From a checkpoint of a small mixture-of-experts model trained on Wikipedia: width 224, 32 clamped SwiGLU neurons an expert.
Below are experts of layer 5 (counted from 0) of a mixture-of-experts language model. Rows are named router (the router's row for the expert), gate (a neuron's input weights, with its number), up (a neuron's input weights, with its number), down (a neuron's output weights, with its number) and show model dimensions 0-111. Each number is 128 + 32 x the weight over its row's rms, rounded and kept within 0 to 255. Numbers have three digits each.
After each expert's rows: a language model's description of what the expert responds to. This comes from a sample of Wikipedia text that the model never trained on.

# expert 32
router:168075118114154132123124137088173097144135144134081094148084084115148180116080089155155105109142142093122155127097112138104099125115179131122093141123161123235136136104142149153092092121131076124129139091131124103104126136168132132106109092164120133155103158157117143144148172146101183098079130171093113109105171149140154098133177155091
gate0:106136116106137173063106102091161093125082144111062144158130076067151136134168102112119101099109164115118090106065167206090115152117193113104142073099104157140168137156153177103189128115122145114152140124123147159164170092116113083086087097170104124113156119090135092135138127102083132164168154172134100086114168116155127163146169125084
up0:179139131115153082077128131174134051137138155171124159127100118089165120114011103130155132127150111215131048139133118133121117166125149144131171094138158131117088139115159119154146162115131109119107149153098179123121112145080099113113086127146072147101136079089138117121150097163128171116149055114123196132134133103147127109102066130112
down0:151144081125149159161141084151112101128162138139083050185103138160130136119138136115085124109122103107206153152135112141090090168097125136115145122116108129166195076121130114048166103121131147164090142143138114172112161173107130076160148088156093177135135205152170165070140103148216148151148130148163145195143155144149165126081105183107
Pipe separators between cells in numeric tables, scoreboards and election results, plus semicolons separating numbers in lists.

# expert 18
router:161121063132119092116096114072137090116080139181063081098073145134127064113099114155137085109182194104128042148124133123100073117127153129133089127109089128189181136132143127210131139107185090131092074104129133149168099187158142139081092064156130149132160165099139164145127171109111142124131167160139109137103154125113132101126126190119
gate0:088064090104140139127145136132158140044139155122115116146086098232132112062148125105118146122045123122079133168133121097155104099101152182099131150111115182119122106177138103132054143146173150107140131159102117177115152151104133096147094081193160113129183123113161109175151132196174153227073160121149179184156130143148139092117143126096
up0:117120156129069121226142171153102179171147126082102168168070195134141193129108199120071103169074081135126098106112087141112103087166115129159139152114072162130087130118131099089147169147089122125117139130105142113128077109118092093170093194133120142192089120092160138186099140126106170149149163192155135094146126132111146139071147133124
down0:124089060090100111117150134104146139062082128082110156220151095155152097043162103073161147149119149120089132085137112160120136161111130133085153121114122115167145091112166155134088096117066117176136144167077178153133166145163098114173091189126149144109082192135155117141130118108077114178152151177134089155111139102135157134105078154109
Word-initial prefix pieces after a space, such as re, con, ex, dis, trans, inter, Pro, as in displays, transformed.

# expert 6
router:118114111169108151118107111142105124128132111135083105160140117086130118149135143118117102108141143120113131071146107146120114081092179188137100111155072180133133142127217157175127101095125100136173065109161111166131139107126098144100132100139164149171170101105184097173106157057120186095081114134132042102096161124125153082079135134107
gate0:126139119147110150146088074053103142084151110144102118125155150095135130093120164100116157082132118198115083190095133133099103162126118120151103136180140187133169114137097085117142120079116218166148119104135117172175144103088128126145099086125091092131157168091184089122113155143124171112100118129119079168114136094149121146095158135116
up0:137064128122063115185151130109060185127159147171132118172070115182141070088073108150170121186112113081170129078166098090091144152111099086139140147086115119121143152117149093146130147128143080144072109075196153130096147114133138157099087182163166109123072108137140131161111164158111093093061137119128152129050166098074044147080163155142
down0:104078149138087162132096162126162131167172142112120112125116086148082108114141168096115225099146154122168157105188079124152141082097060098130119112153151157173111133154113172152143152071121139140108129145172144127106121117054146105095100104158131073126102121137112092124120093208170099165123101135129054120108109159103045151140133119107
Inner word pieces such as ar, ab, ib, ific, tar, in names and words like Hungarian, enables, Scientific; also table pipes.

# expert 62
router:128139093136211092133183133087052185105112136157139108118105112158157131158107141150146075079143091141106089145059108122100065104166154143063174081084105161123155117138157137149132100150113151109141098099127159124202052130174054191083166121139089094125104094160165107146133157128143164142154130185150146084151180108121123109152126165118
gate0:142127104130148097125177150107151117126121128123102100089161154102071116144107119107143094116127194120123203121158118115153107153110156147142155079092119162099111090166138076133128146104119114130144091062208123170151077129166075185085152120060080173163086135111128187179094145106120142084136148141115169086137151070134114121185177109097
up0:134082074086123164180083139147163167146124185159084101135140107092156173164126151140086108136131130120085128100099162165058088134157128173166073078175052185086116169106137120091131142204091148106151123138125122112082092152116212109165152183138166124134211070151080094152096111133172151162122102165106153133144114213133106110166131085153
down0:152091206173091158117151084152130188162110115087112166114094104118090089108106146120133071145188136083151124059126110151121103100091107066096155168175094142121155093115124139139139108126121199166174131170160164127156107134105118156114154092117128099074090048127107093084076120177144177105121159148170137188145154160134150137121112131156
Vowel-plus-r pieces in the middle of words, often foreign names, such as Sat-ur-day, Tem-ir-bek, Luxemb-our-g, and the word of.

# expert 36
router:102151135137165072107127071132126102134119161215070068123127101115140138125129146104117126078120089138138125144112179140095106100113146114106048112102111126182084085126128163112125099117103133059170134118172147105194112120096122182097071185129138142170119129140135161144135152153120133100115109176098127101096197120132096134104152187108
gate0:145120119087130146178140143171140138141152090186123043122153173145125096123139084122106131063144195121142136123093088212117126163116144080113128141099045222120152061108105151072115089132089135096198129121113197106168122129089133207149146146123177062122139069129149135142123127137142135116125063138156207184122182090119110167152149156188
up0:150161134125116069198105120148132107140116140149119156092100107107148116119154113118063124152146177069133103158157145065143115083140112150093103102218128162089102156118160146146095124130148109126146156093104143122188136147124111070127073055141152159171098105084155145138188141112172138212142145051092156120095089144161147127154138159141
down0:159151134083168092118154115144140078067180103099168182168068135136104161111143062112103074105120129132121135139132143146129160132126143147133155149154220116133110105151097147105015112125116147132107144130091151197132169123125126150135124121083165179160124100199166092134146115166176120154144175157113123055102139110101099127175166100114
Single-letter or short pieces g, i, ch, ki, ji inside names and words, often Asian names and sports tables.

# expert 30
router:105161078127178045109121145108164113160109157172112082169119094101125110147096124093113120139169112078136106112107103162105104067164154131067138102122118099154095171089127123140144145088098149142154127107097089140206068119131135131134087111110153129143157155145123118151118171113081223045158123134113089146094175161187208125116159109140
gate0:131053097170106110171100126113137131141150148156114122155132135133133186110087111136130168052141145112057124155068111174113145148195162139138111122141141143120125230121137127135138143092108205125126172127124112165174094131132125167175131109101088112070123137171065117099213124088127187142090165116034133120083125171162132142147176178182
up0:175085119146144129142152129184152044126166140123113088121095186183120073096084046192104146113162103126162173145101126120203121129132183113174155140155131131158114143095124155095048130093084083097144134078155167120121130153157115093140133132124101181150129160143102151152126159121112119159119142096088181112174138170133124135120154102181
down0:117137129097216175140160177156190183098124110154123131137133127146206153106201099106080138136140141124088150096131132068139146075136090088109083125118124136133127118103134141121080118115157105167098119141114119094101144141065190172126131118149122134105086167130168129135179119155143105157094161144124148116179125146160089106167121116084
Word pieces h and al inside names, often South Asian or African ones (Windhoek, Ashalata, Bhaskaran); also table pipes.